Below are experts of layer 2 (counted from 0) of a mixture-of-experts language model. Rows are named router (the router's row for the expert), up (a neuron's input weights, with its number), down (a neuron's output weights, with its number) and show model dimensions 240-287. Each number is 128 + 32 x the weight over its row's rms, rounded and kept within 0 to 255. Numbers have three digits each.
Before each expert's rows: "comes after" lists some tokens at least twice as common just before its tokens as in all text; "mostly gets" lists some tokens that are sent to it at least half of the time. This comes from a sample of Wikipedia text that the model never trained on. Tokens count by the router's weight.

# expert 9
comes after: " |", "\n", ")", "---|---|---|---|", ";", " information"
mostly gets: " The", " Its", "The", " Their", " counter", " Wi"
router:105117094082156122115150154167112096154180137162132181125131181151208056195141079082061180172101150179144106116116077148144136140133106106142151
up0:182172138165101152144154146098076103135104107187162164078136117146150091119186162101079097098136110086147129077162157119166094149142119089148120
down0:128161158124063083083098141164143110134137083042125164134109096126119144102128135093115098053132146235114178058135169115078141126129154127097128
up1:129108121137100094090088142167104176092102104152082073141139124150120133131093135085178124167079138107102109169137104102127105150118157130114097
down1:163130095081113122087141094101079118117081184094104153127110139123123087125104049151135124107139074138185126167066118102139193174091106131125171
up2:095133125127118150112161131162144120131192097172134098082187143147125165123161162140144070147137130106095129154095112167103104143124171115142115
down2:173122079162114177078114170184082138106105087120154131117103156135146123171168128122165165154136125083147127070157185141089130100147107104080124
up3:128125100146180111090125145161192191163156132116167138118188116199172103105155143139120117140103152112081091133164130125126186166121137160123114
down3:125134131143104104115114122149185099137163145159098106116077077127090122197101203054074123134142091135078098135180147110115075107126146140118134
up4:112152106126130120134104109160190036156145153108163137128124138096173138187140128114170106123178100120155144100122157105046128152127086100099121
down4:105138113113140119142049177175135189106165166059106127072106117062118097134165140128152104143098129137162129086133163105106141163119128148120123
up5:102113214134124068115147131118152119132090079133109117092155093118171140085131195063116069183127109087132090190187127147076117147177128130081160
down5:147165146129112072107101131179113189181157130112158115123133122066134066095110175175131110119154075145148061092156148136175165137145136146098096
up6:159143117135118088156154113197084149184127094187132146150085139137111042139188150077089117165153176070137106097113163128148108110132138139112127
down6:204139109121136146126123137069117159098134135163110108145138137109099066129090174173192093144093170142117094152173081131102135088126164160113166
up7:083060126094109158144098085185143164199097134102083194102187175137165125098122119130146149150080124092154103136120081145073144062165107132145148
down7:203096119088118159061148142084123091102144141129127136112093103132136130146074200179107143112155144151081051166121116101152108196109103146119118
up8:149147086145090147170135145182100120100100090120195142174145146134117088128163134083196141163099098183097124110111129130099183150075145153111087
down8:112162156106098120093140140097132218114093129122138152120139119037122116160116128179117105117132081129136171181171162098050099108181153074150129
up9:093137128131107141103092077134130134087153129138140149104134152159128087125144156064128100145107152119152160133105156094116141140127117113135096
down9:127125143102104122148111093159150126124067138180104164186117065078177137070196124133155157116127081149174082119127132071120078060124133148096087
up10:105097106088121103135125103144073144169147157158136146141126083221189159124180111127164153126093093120126096140164093094111059136123125157146108
down10:128146082127142124163109090154093107136151136137111151135183174120138161129094122115159103111134169166106128167077126121106124140110073110127155
up11:139103091173111162069194118138073138187113048140114154122212093156172095121165143119097080182092164127144101115107129177069039145145164127096154
down11:105109096159135127135114101135125133082123054083138041064110146115167129112147091152100111110099170108190107101157161170141108126146067096154182
up12:127136166135186164208169083151123124148151080151135234136087123151149077134084162142088113119092185099107087137098106117122142057105135117123084
down12:083141083112142146135106145125142130173095155133163147083149147085065137156137088164133133051151138202156125075134082137112126117124087128156105
up13:109140131185154178140136139120132119106182108132127132177114138140197128117124149157115125143119110132123136107141144114167153141087122140044146
down13:105111112129153151139181104130105154120136164123130126134128129122133115170098090187090174084136136088187125148163106148050093080113159087128081
up14:147132125058135084147156213126066132137100104107181149137168117126183114189177177130076113168193117134125058118138089116201114166181129134141138
down14:115096101094143101098146212127122196118070124127089107101150150131119173162110126080156061103082157117021146145126133071132112158159172092112094

# expert 14
comes after: " |", " ", " 0", " 1", ";", " 2"
mostly gets: " 0", " —", "′", " average", " un", " sq"
router:152121146087147149090138141094101111127140100149087132086136141160110108130122103096088142093107119100158088156135161080168117133158196105095221
up0:091129098103121118115133126111142083157096102185106088167127114114147071153063074146077167186029123150124152097140160110116127155106160141101144
down0:179202096128094083189081135168083108130148105076161125088070132126148177159093143117124141114153105120149100108124171135073140098120114078161161
up1:119135132080184108141111128086102139089124115127074176174114120136197113162166075164130095084141176120146163165158154155161122145185168171137152
down1:163160123111173134140106062103126094169091118145175156171091147139103055106065169127119130137125134126162154132087121116109101116124140104128105
up2:095129129114130096141155162134105133109169087149106094163137162129162116145128147125108132068125114116202088076174107171112110106158135129068084
down2:127119089071115131146163153092122108131113075163130063112114148141139096105200133114102132128117139102128101090056077139128170146118071089096127
up3:160117114093101135086161151138143105120166116181141140102132149115104083119117107134126155172112113140174190121163136125056133144175115116140175
down3:106130092104103093097165099084091134116103080149133125108108135151080132121170138145123142096162132122149166146196103103146146110198091157102128
up4:124123159109099152118173193087155149159171100149131061111079126098127139061134144119173117143145165152180174108139179145164160151100134133128129
down4:076110184158175161084116124136095128135110127157113054160091139088130135118138129087153110111109124143125153105131158160101134127122091066162119
up5:128081132163123126121039090122126144094140172164077106094101186091112128111083126125061125114162139109163118117092133115176153140142169111114193
down5:073165081075105140084107121171180134135070154079121132112092141086139146096077151159099112073154147182137163141127155122057200115116074157168147
up6:143106050136070121169155124151137134147147073126103127127125133134134099143108177131104161094195122108178123159129112120151134125050180130144172
down6:163112158159103136128105158167133151130134173099090097107198099131104140062170080101104114106064132155117103157101161170127132085100104175176145
up7:142082158113113123170196107153144081181164111217119112059128140139135177115100142117148158118179111188119179150132120139158123080127153129066123
down7:090193122083093164157097133122150134122155121137084122096105171127122170104097094128089145083187104138133167071125154152147092144098111164102106
up8:149140106157114106128195133133139118141094097146160145127063109121132113144097166098117124157153111206118065134152167147159126109084183208109145
down8:095125099145166086191078134160142112125096132139208151174130070115165148068078142149055132146076098164122088121149134145135108151064067126108087
up9:123119161144082101113061151141115106125128168102116173086123076130118156128150138050119155121127145159128146148110173158119124122136161105082164
down9:082131159149120079096063121169080157109157154186128100147111175147129155069120119103124126125154117154118148132174080122119131134136168113141191
up10:112065101123129157145122144110172148115088136120113124150145096128137126231144102184137156191141159103121087127098062178152083112134144165111112
down10:169117096111064174090144144159078195136138151126026133144119092100163151175113079105151144129127081159219097190115097092081105110133099123144156
up11:088117157096117160144098125156154085159158101153112145106183116122202173178099117123101118152160124109119146153149119117175130134157142111120130
down11:099177141130112138103149179117163147102117101094126119136105136144133115117105207136178153161108146039123190069136099088170140152153126113111166
up12:137105143135137130164143136198133136105109129125177142123130133095072120121137152077114160160091155121084193104145160105121164071184090186072175
down12:115149119114113116150089152139116103085135160127092143113167095165154090105079092115166106116143164123171080094113117147081151117131107098121135
up13:089101219116101131153149145163095167117145132146194120083112165137132136137120148148075180151084079143130152064145127105136150153145176104126155
down13:112148125122116138196089124143151131137091138161188083075115115136116150141146126166178143149139119159110136053166098130148093117157090079177155
up14:203102179208156123114127138103133146090115064178149160139128104122152140136128143138098110163111147101163101116092163048151112156139210135063174
down14:153094122170121133145163107108170129169138112181096132099105146133125104125123065115095177154124190091171124116171145155163170220121154085164117

# expert 2
comes after: " the", "-", " a", " his", "==", " The"
mostly gets: " March", " end", " death", " Born", " mother", " died"
router:126161118175154159111170090055134095145150131109091117119138109153130082108132097114097076122117150079090141077168124124082155079167165100149213
up0:100158075135142125134148091109122093131072121127147148081140191114138115163111100162097098108177111124131116189195091082119143041185158118132080
down0:161095079126151170074121138116116112114112132123107153085142106131092090090149149166179125101106130160082093127128094132209068117120104097110138
up1:128107091137161161152116170138103123115111109164116136123151164121147119160090119118126082170086100118086074092157151128171093133088157130122105
down1:158129142103122119129119154159115150139127154162115103063142196065115165106156136099110178162098219134147072098122092121150104127176127138056144
up2:117152096110112081056181129164095118178173142114082144134158149107153105103167110143107090090157183196215124111182221130131171157121136161121099
down2:162130148071066135087192149137100167079114170103133165087113130208118165155100087111181114149137207127189160216118105120132130159160127134090131
up3:132145148122140137124149191136082153148170104154073153164161117102127151172103082131147106147119120162154143119144078108146173128095152163094151
down3:084110114082097128160131146139088140136107094134122121171154105147168171136098140198139106126169180095133137141071145140074162157119133096122137
up4:160175110122168157144129204092152121140086137107124128096093114172145116161106124131066043108143105136156135153128145119116109119091127109143109
down4:188128129071178116123088108115102088129134088147079116000122115084190155149085105084092055141066221096117077052141134176090126127160134128137143
up5:144137150133118156186082153204163086152153126072119125106159145057149126157086103122100144143138152174153109173129166125068101087094143144125096
down5:123087204109199070141079121140193130149142127153129160131137106107103111177098108150087090119136055153066129104183129120093092153081140132153214
up6:147125101137106128126124024119099192102054168136113113143059095099113107104120158110047082164116133128149090119087135082112160115110190111125107
down6:115133178132137132130142102154148150134178154129135125090113108137107069112142111128124131075142184079103130153202114156134139178145086105116112
up7:150173088145162099142111162145139088102113150125120133140144144155125104118120165133133113153189155111127080142163119162097091132160102108180196
down7:155171140055157087090155156139108074155124113144169118147115158193170129113124173125135198099145077129140078070136126135118085190160137118127142
up8:107164153156163209135123183212138158123174176117128119153128193188134056059122141151104103097128102132154161098133139157149106138141087125103114
down8:158154125180096090144121191099078113180149127091110159100101103148123042171129120087115121134165114122130138134149121132090120111079080136134085
up9:099133184137125111164100109131086135130110105161085142126104133181159106102161068109113112102158100147163123087139158154184120124154152155058107
down9:114122113168166082100118179157111188049128119153169144083125041174116133135147172187085157146200138147124221124116115139103099160120136136131229
up10:167212104195122184057168149138194115113096132143113091130177128105107133146161097108102153149079105146088120195118106132083114100109085111130160
down10:163151153160137140203123154100168168147107120114165151119149141098147102131097112139112142141101125138147148126133131131110090187143110167118137
up11:196082113149167111101186127037122131141156120132164164160101147121144134113137113123115107109157185179122134127092090120069161107202124131123131
down11:168127101151113083119174118108218156116159063171134149099148132126157110064139081167072157138123116099186119140090080113177074149189118139146136
up12:112137129133089108185180090108180172142117159121109104215078156123136190108138060150063162105130114104113163108150095155106135114132146157133152
down12:107119115161126121109162129100130122103143196094127078056134110118098092109191126082139150112117108170064065175055157163108135133172123123118122
up13:186184068119116134145150090176146091126174110126112125127152089172128164073138116118104136132099082177148140030141199177092079134102227119066126
down13:082160099146120156135165123129150154124217123139137126127095128145111117073096098105118127180100115090117112175173071132201105155155138128095137
up14:120119105127126083152124071169147152124075132114111153142108118139129090099051142126120135140102152106078155088121093171112123061147115166138095
down14:120177133113144115122074115142138140170167095178071126118110093101087085095189160154093166156169135153140130103132114173130133132041132069143082

# expert 11
comes after: "\n", ".", "==", " =", ")", " =="
mostly gets: "\"", "),", " ==", ")", ").", "."
router:105194152122116103140159166100119132125163076134135106141137159110127071190129092086090169098120167136184110117117103166159124090105139135143146
up0:150130102130158111118097159116180103132103140131142171115079063175100108151179099149071068145166136141138130174135074069166122091091132137117139
down0:169092121105068151151180093109143127144117080141133109163160105085118139127164143154166096165132165114170122093128142133150066147160116128151102
up1:102119142101169100164189113082160056119090132144083088104065159127133124164132133071112163155130089175133133105173159123123090146166115062199133
down1:116144107142113186109106191167038145145066083155129133099141105083163093123142092063112136123160069121142096083163119048141079098093122175079069
up2:127204126148165165108174075116137104180205144114133104117121066119122092165110121103108122144130110116094139137105110163142156062078070085148232
down2:114089115113129153126107137126117137170090145123136099080174128135109066097112147097141117109140083096090109162048198117157111126198152089076153
up3:148164148140108145155147131135051142108135098113086110148112135191126170178132083109150140122070170157138076132101153107083154207134066124145116
down3:086109131090136154192116129108081148152166090114063143115114128153119127163130135082061127095145114125114154154085098096191103104141103109098094
up4:173133088078078071137121135111158101147171077117185154143145136071128134153129107094094142073146136141138176173147153171126153136128127119113119
down4:098102077079079133131104107162142158087122114116145103080096138090129117103094111144168168080135125106143051076134033103152215122195123167175087
up5:173051113109193104149106123152173171138071157120105156128146101101110110173233135154141108173191140139126156115133137190210108179119075082140068
down5:169078187152149127121086145127115070105181176112158139165110128129182114115119113204183104171185118074094150125124097183126102131155128168117157
up6:151138146144137106092111081164173090167116100115116141168151120119133146146110105169156093155103142166068118108151121138143085130119151130146136
down6:123162066208117105113157128147093192047126155084125111073173148118113131067129105151117099147129080116100121060146131142118048169161153107079122
up7:101105163117111130109142146180098116060129101113160146125057143106209099083128112121122192117078080197127170095091130122131131157145096100107102
down7:182099131093083114110136132098143106123188108193129176091162088126117074158114104123056145177164126121126094107067092130148099094136154161132151
up8:170111105071090153149149055108133103155144062119095126098099176137152125149121128112073109175147109163120096137131127092095147143127083147090095
down8:188109143173120129191138115121139136137073199171091151170144206137155177155138088040141122151112162173095188160069124068093143122117141055178134
up9:135178111082139138129126160153157123109096147131090151151159162097104176156134163131170117169125147120087163092118113079084137090064121125137130
down9:158107085094150175200157098102100097130156126108086121133061108051142133069164140123102118130124053128157102132134106169152176062151130168083108
up10:106133122164210137200181100149091152146094181103140099121098135122102115096184090116079085163146140120096105079139103162181091144146082087144122
down10:043066086139108147160126158182131189127131117113120133126157175106115205137118133185159109128161120099055158118110111155145109145117151105107116
up11:168123094122128196114114124157021149110133122083100088125128180107159185177151103080063146116130162089090116157083150142104107125122143106078123
down11:128110101147202124121171094137167087116175161120091135070141140190131188154124107155136096141165121127089115195113140136150226100123091144103199
up12:152138107144159112145144163081125141132196186132101083141107136166109142109142111122060100106082138091151131173113111093110158090141096108109104
down12:122141122109146115131153183175159141155145137121085215182117121102150101147136104126097142134111038097116124127139107125090131166109130159141088
up13:130148161080172123103156128138133103114159089145128107121094127110142124112172193144105127170120118152099119175167166221140209149094190121084097
down13:078148109106152118121181202085108135100098159111049186103190133120143138148096124140158105124136166107073100168107168162107130190176113079129156
up14:138126140094186100146175209133163117106155096142098113095153115172137075106115150122091153118104159110151107090170081155162124109078172092080105
down14:144139106119111068122100132091161136152073102110134131134147133138153131131141135155152090084066195066163081115093165103090089119098086131138067

# expert 15
comes after: " |", "|", " the", ":", " in", " on"
mostly gets: " first", " 12", " 13", " two", " three", " second"
router:132130140076122130116157160086116098153078141134112120173115144145129138117133122147091171137043152155058084144170078113151183144146141104163144
up0:086102130114153049139103143102149147120126164183068158095091126145124155150122132131133154175113157141087166171138113116130091151162096106193140
down0:044149112090126167118109184138181117118122141102105119114113148105132113128098101096157190108136130165145130108089127108140120096118156113157106
up1:088148123117142172102125132083138131149112132172138132134149075086128128074171177146082186137114166076115199202113124141146115114109150151119158
down1:144126087157205152087064129114058173141113116123097119101103129092098120127152144184143098130054124092122131101132155112163207181116094078101137
up2:124153090145051160094094126138140109132134138121107142177135109143139110151140122172121119162053145113160106146134169114138078128137148114102099
down2:110130149132105171089187126109150119116080091130156133098169102148129100114100119103174098084158144169146092086105062131133121152184128097090119
up3:134174149073180194108092117088138130161125164069121116129094076121173120145177130144145171140117129128149178123083108094122067162130066114106104
down3:186140131127108120141132143119174083087103134089120125120066163129156151132087196157131117091142161097183162087160152130142121082055120117081067
up4:094169105219149121084144125100116112148106152091143140126150111143097185168139137100126140069120112118090100180133154112145119170143106092122151
down4:101086139113101115098161132091137147093140139131112116156139162094082131090131120181155180121091068110122096141153107182137110136163113140145113
up5:130132071111138127177111089106163109180129145156106143149106109137132185198129160124101124132060138177121089142134033155045118095094145116095168
down5:102142141106153077124128127115131113173105111119109132151089138140131147117209215137146187115132109140169136106116079137148098175110090202141178
up6:154118181111149109080134122081129130100139135119127128106092164160181100130136143161113112142070101099142161105109118129136146112166135111142150
down6:073058096122122152143171149101131171206124134102154192136047136119178076103118160123063137101117147085172131093124092190108106109149153120096131
up7:122127137064085139153084106157140138106140122100157125111144140143121116080138110163122116147119146173063093122101130129184099165146150172101166
down7:167105143124104130197119148062121074209123162074103084147107162159105155176087151104123094134151090117104098092113153155147167092081165136099100
up8:135125127129149119140105122153138120114144128137097195091187171152109085147104073185122201139132159148124140149131141133097137142167155100090178
down8:107134161118103145108146083171069152134156128146112179104138150074102129106143132160132139136138142112103129183093153169049086120120112086151105
up9:181168139069157115134118134141157115173154151127121152095116107161113135107135138103066088154199135076113099137090104154125192139160138124126100
down9:118190097151098113128092130133132126122181135134124081144158138149097088177092147086148085175141158127152144109148131164114148118098139171108163
up10:085103147080056133144097173171161110129128130139126185117127146120150102089132142133099099087129133135166161103123107132114119121152112142083116
down10:167106084156129151135154058175112126160110125159124136140173146124131155135120143145159134139100098156128177124094101136155131088154206108122150
up11:155178123129120138112186131078114157089132124144132124116110128176133128133084100078160113102163094119147127096123097123139182165121127087157153
down11:121095122097134132163111089150170107179130113145154095193067102149105149074160156143079136107059108107200133183086185123150161125044099168076147
up12:167130103098151150089149152071103128099088169229156161140173090160100145160174159087124144185122078128133112117133110166150102151109142151116064
down12:120137180165096092160120136087167121148092149085195162195131091131094119103146141114195220099118093068091111185097143098116128138134087090124200
up13:135137121125058180120086130129112062117128090080129143107128108161115111122162095100169124206185136118076115143156166118169140109063108107126170
down13:139135131091136152111122164117174144155144105104107114120116136139134141109088115095163150130118154144170116103168080128136069162131169122147120
up14:135187121129147158124145142095107094102089088118127104151123142075170064163145123136113096120116124175103144140123116146113141192069130064121134
down14:164141084105039090127114115125094163126149155146153200158084117120185162157136075115188099168111115162154129093137091147126151128094074103068145

# expert 10
comes after: " the", " a", " The", " this", " their", " United"
mostly gets: " series", " number", " government", " people", " group", " family"
router:109102126149158158090140123144044113140100070063119129088129055143098104122107148090104187112053165134137087136158183145099132146187156161141148
up0:154177088113155135163108115121113124127089124121156117116127086155108134096110156112130139136169085057121118134159112055166168114138134179116139
down0:100120107148084147136147122144160101136063109105114117082163148140145185063157173115112145164103072152088133121162163081045084194155109088121132
up1:133111136101179159094115128144139116114143188175123200167130105179100127149113180117144151134149137154109136133137149181186181133144112140158093
down1:071184130158076102139074129113069147112139108082133126090096096092131117136108139142183131102102084184132192097117115072150134123109086090034041
up2:158107116096136114065086074159121140120170126172133190160099120119129137130163188104132150108131138123175161125133150159178061115105130116120114
down2:148101126080130079094145100145180141147161146108156093126132189070119111053106102148170121107138149110147164098083109103138138147151086117114120
up3:154064063104097138126122155153108154173137100136171117103149139142082157100167103113133131081112112142150113153169105115166198162153091189100152
down3:177104124120076154102164118127158165112152146097121113145128123116133129146152166140166151129093150182150144141120158104129160152133091111140170
up4:070123138099187073123180128125103134073143142185115126148198067172145170081106134107196178146112072141125152108129105056143111124134130134097159
down4:130116106129171106152160171099085137124119095113101123180180144095077204127163089088138124149106079139145134187145078107078111131115101158178112
up5:120139111112091161128156140119140094102111152103087088115144142108128106110176090133112052117154087163139169124152184102156052136147187134185110
down5:104167079093097163129128121137123125141128138168152136136111141125082157091096118129115107107140072115146134132088142146190092147180144126123125
up6:060105160133185200128163111157098125120077113126166169144182187204163078145147150132102165165150111159108108166125137155129091139096152143151132
down6:195085146149113119141107184083156172151176141156151218165118161100175150133154159156119080147166107086123191145115131162095155128134141074177129
up7:129094123131091151182091124121099069114119168104066145096088134094147083080103161143170135121148191170105154156141158120140144153144169125175112
down7:125140101076136166116044095145117078116068120172154137132129145149087096097114139061161093142135179137174123121092167100127084147137146099144162
up8:142127191082073073129123115176077128121138122115124155093145199131112156146121122113133120101109168101088114171045153148104152126167160170118195
down8:146117132052130095097011094133102142087149164094102104130138117147180126165102116099108133098126169122163167127140102097167110098126142119146144
up9:105118159110196088130185152132055098139123106180142089160150124119108170135165075139035127111065154107124129182118140165151047077162160133151137
down9:114117099136137121124169084143119103178113069056086121141076105090167160074159152108153133139178247129096072125082127132160187084072114108137146
up10:146183076165110096166152180138163140154101096158174176093154090118122128106144141145130114147138105166149102085177132118026184152110073194091093
down10:115144100106153087128109167165129085164106116182129123197147160105090080122153099129153135169166126117154092151125081113175210155130170131091107
up11:110113137159110090125144111113146137144135122179132132117105119167157122125160155107112180103050096142140118105168129160143142116089176079166167
down11:108098131161122138157123150155106103133188144040095143178077154114161094093105125123186148185176156064150063177105173160092099154156104069120073
up12:080119129182092168054181142135135122064143146081151106062147123119137145149119045160108131111108140136114162189060121136150129103116133169063096
down12:145099176095091162086157159142114149122167159067171167145126106105088164135132146150085102127131136119177096097142130142215115101064190146105124
up13:127136099101171178126136121110178111119110113128099128131138149074100172128171146022117124075125128154130128148145157068046091077147145170114139
down13:163158115087130159100122086062108104102143134106127110158106157129090178131077162094116095058077146142146169152121195103072154123149117086112150
up14:117094066143159168115156064071129108174164067139103106086163125140097181093104107076135107141142159163135102136165129188174134177167094108096091
down14:122206100073130166082099126080121082113078115163113149117164107164101171099117139162134152121122114181168118114106093113122146091136162104116115

# expert 3
comes after: "\n", " ", " Born", " Party", " Country", " Total"
mostly gets: "|", " but", " also", " However", " while", "="
router:151131140129112150111145148087127135126156154148114135065158126087200066092114135111096121135192138102174146135136148113141094150141141103070139
up0:197127083118095128129162161144143113170080160091149092163166213120106132113129162143098144077120171087191133113087106169093125136117112137084083
down0:147109103116110139133150126161125090081068110177118144125128109069151088110123164091090118158149143099129079138120146114134089109173081162143148
up1:200154131071124122080133168115165139127175102135175178151120139154111123118137120117135139193152164092091038124143130138201161134175130113115124
down1:173135157137143134206184099046206121153130143111144204082064144167110090174167143176101117177122165116141161093096122151133134189148160121133146
up2:115104171164149069090104092167184099096147163138111133111094182134189129068140098139099135100161139100201116163153096131087133090109128062174126
down2:145100175104094123101118129174124123146110137085140164152105109045147128139171107155149087086203119105130162094076153101098145105103081117135094
up3:132132147128192137149098098182128097091172082127117177107209103140134150129170109082116138117157137174057113154082159132164119186143127102107200
down3:054079139154074200141083127074061096082107137110139105101143089139154132133103116161144085133126135120181133114137151111161137098136106150116099
up4:154128134127003113140116072100100176117151139087122130150142078119137149173155149112100099087096109112079162076189176138089161109145160173090075
down4:166120178055165111132126159174177117159083183039175090159090122185131085113137148090143143122108137148125066121123153156148142097124125131145116
up5:139061112130169140167085116088077085168158128143146158159101112111094230082052146111062054093095155142151136133084168104098164110116172127131156
down5:133129137146147158156091096167161118099117200113074145055129122107196193138116103123110162176122187148086148127146136118074105115111161170134124
up6:110177162148216078145116131102142105085167087078144071080086069140139146096161136118072108113120110115112149077127114155078188086125129106136071
down6:102132112124156120090140081137071139073161126143089152139140097140161123116147123123180164153112106118048078118104165129074162115148167087130106
up7:113101136078100101105142117097029161062119163116145094048128154135105131125140166113111152126117139085165168114159142147150123152155119146086134
down7:155139093170110075125136110130148170137101129079125104205194101142095140082076067115103126102154148179106171069165138056070088150089123154135116
up8:137106122108149092139127129144146104173074136156136093112135125134143109113103111101177083113127115115187115169212105161166183149046088098152104
down8:114096141108100132136206133147096081123170075144168145090115103065154169151106099113153144132149120142133144125115153141117153070100123145160175
up9:134110120168125176129104167132126098121171089139090103161132164108044126075180129148169119064092182124150164148174095137172130166131129143095145
down9:100153099094128120120103122076081120110162114103153082160144150110098202163094144119150163151127173104108130137145131084130098133123121083101118
up10:096183161153197108131119104100169111141142212074140143179123053147174179150124119144107104117149090122108141129171154113126141104098139188086127
down10:107107173083106161152189131118142108137156170086133129150137134126151081143117060162100162162098129151087100108172178118145125106070107130187108
up11:126146165119194143130180135143113065158185106078115111115109107104109098109148140115098099122110075144151180102130112138141127092106114129145156
down11:166095121087207137091102089142136077085094155116192159077088170030075149132094125197150132158183167122115142068092161105117165114122159142159127
up12:127109163075098170148135135159155130145094147110168093098127110187130180161170070128113106154170164102123124098066123150155098177131068148136110
down12:105127087098088142072144176109123189103114114151120132145138135097133111200079121166169133141142097119121117145148182126130096072099130161139136
up13:087112128150149176116095120101136141142178119087151178113178161125173158095153092169139130101126123079115132142141156147112170163152142057138121
down13:110156086144116175106164145124080122141093130172138108149138108149117120168109057140144147175097109117066155098144084082126137106147111172109152
up14:125148150121147108187151099158111132172110073075095126159164143070093113101159096079076117129135116142129151133157109093112120127149138180076099
down14:170153138123145142185186166136147100078152134141137108117137118128135143080181119102119117106114123146123106051132095127122138173093162169063109

# expert 7
comes after: " of", " in", ".", " to", " on", " for"
mostly gets: " their", "The", " its", " The", " the", " Its"
router:159104144128157138110135135117022130136075111136061116099134080098136173151124148163091110127154132156111081143154135106126115114143193126043102
up0:107135150144150126121100159149134129127124130157146065195058118130103080149176083153177126144115125145180131122183090134158163178096148128108153
down0:122139108222150117115127150171124178174120150065131108128137089140101119127156093108146086116175121176083179100152114104114139098125106128148153
up1:154150167135165108133141194173130089160088081133121122152155137133113141161160089136086138045091093120120139157109106108176077135114111143177139
down1:127125134124144072133185076104093103169182111086107189115146197137072122080072124130161144137100144103141121155098220112168127173073160196073169
up2:129174119110119168096113098125077093091156117104079128182108075134045127100105106138053116118128150118121131128180135135055142086154085177101109
down2:099123104041164138125056096108137162145237127087121150182069078138093109165101188134110129128114079153128084162161055076108139168179124144153100
up3:089082136165070150153165128129109113135141177102142095136200088069160113084149150124149086102155064135121116174146108172110072104165150114173068
down3:015115145141105132170137070063071046172119141087138181103150168123105120122120172105107112048074158060172094071095109146167079133065142142162104
up4:100159168102167132131088084113151116139114135073089158111090169131168134112155094093134139237123082135137086154118125156147183135132069089150069
down4:128124054101126110082153133147089136077151103086157100189147119074110159131178125225140133092113150145094142115097138107131087141138161141130140
up5:116127144123116130130141072106080080070176152145114095157114155095130133093127152131179142150171064133108114184129056103085110086122147093123225
down5:134156069163096140084135106101151143150165101103113063173077162122115143175134119101153155137103102164131120097179084108125095110134120095122108
up6:133143127189119202126112142085084137091154119120159112115085086112105133143124126166128127105124103200130143100125127105142152092142142076110109
down6:129170123112107143074172139117126170135177152118084172116179136044070107180191180148150139068150137141093106083090155168156116109133106134153155
up7:145123068138084081142147114100134177061166151081152069160170138142167058145134139119150131112136197134157187127058111118104076162099137147172134
down7:101123110146067088166178139167103067096133135146135113124169128122138058161111139145086139100124120169176123170139167140131182091144122074091059
up8:131134141139173163078181117069143091151173114113124090115137112124133155120121106097098198114078097150080068087106208147144103122108068082164184
down8:074116134136103126137147174063176106136154148120113081120110061097159157098108173137175149159108105137113136127108115176084168155106099125136021
up9:161164063114090165184121133119104092113127142095090133096134116088164110145094161109204190120105142119125115167157172088149154139163077131121138
down9:125108086163121139155098109170125117160153093132132127142140135143110150145222126129066147134129167168136129109156129101108132135088129129149081
up10:159127078151149200088121163123094149104096087134168139110120130166128165191225114083121125147062116170091139085123115086182122117092098087123083
down10:109135153205136093088154158103089176143160169119136164130120175122135158151091151101084142132177126088157119143130145121113095081152134166107098
up11:183118089083116146142143155098160132151142154168084086099174171110113131129177127132092127120077128130096220159065099092100132130126126133110136
down11:133081104115135151103207123148188168127160041089158087150146142142119137104085156137103081167164135142127160155125142086163137136102154112113168
up12:110114193163157132183175126102123147099083064128081154120087108128114157164145137178208115151126094133189136142173129128149096111104093160084112
down12:138080106153154081109145091180091142153150153109086110159130090099088111105160118101111155123129134150090140153107156109171127105101109170199164
up13:047116187137179119098176099101116089090163155146096147198109119126153107234175105108062145160088100146132102140121111141145075125115183077068109
down13:076162100141139091162179148099142097088152151172165094110152136124125087182117110119161155139196122123155119192143109160145092119086117147136092
up14:125212156147120112181120127119134129134175146103092166067211204119098108197159099146125167132114152119137073132099118122171150153121185164126124
down14:125132169114061109127150161116208187133163129075110146132116193144151106106185089139109080152127096150150156107154086144150147147139142126109130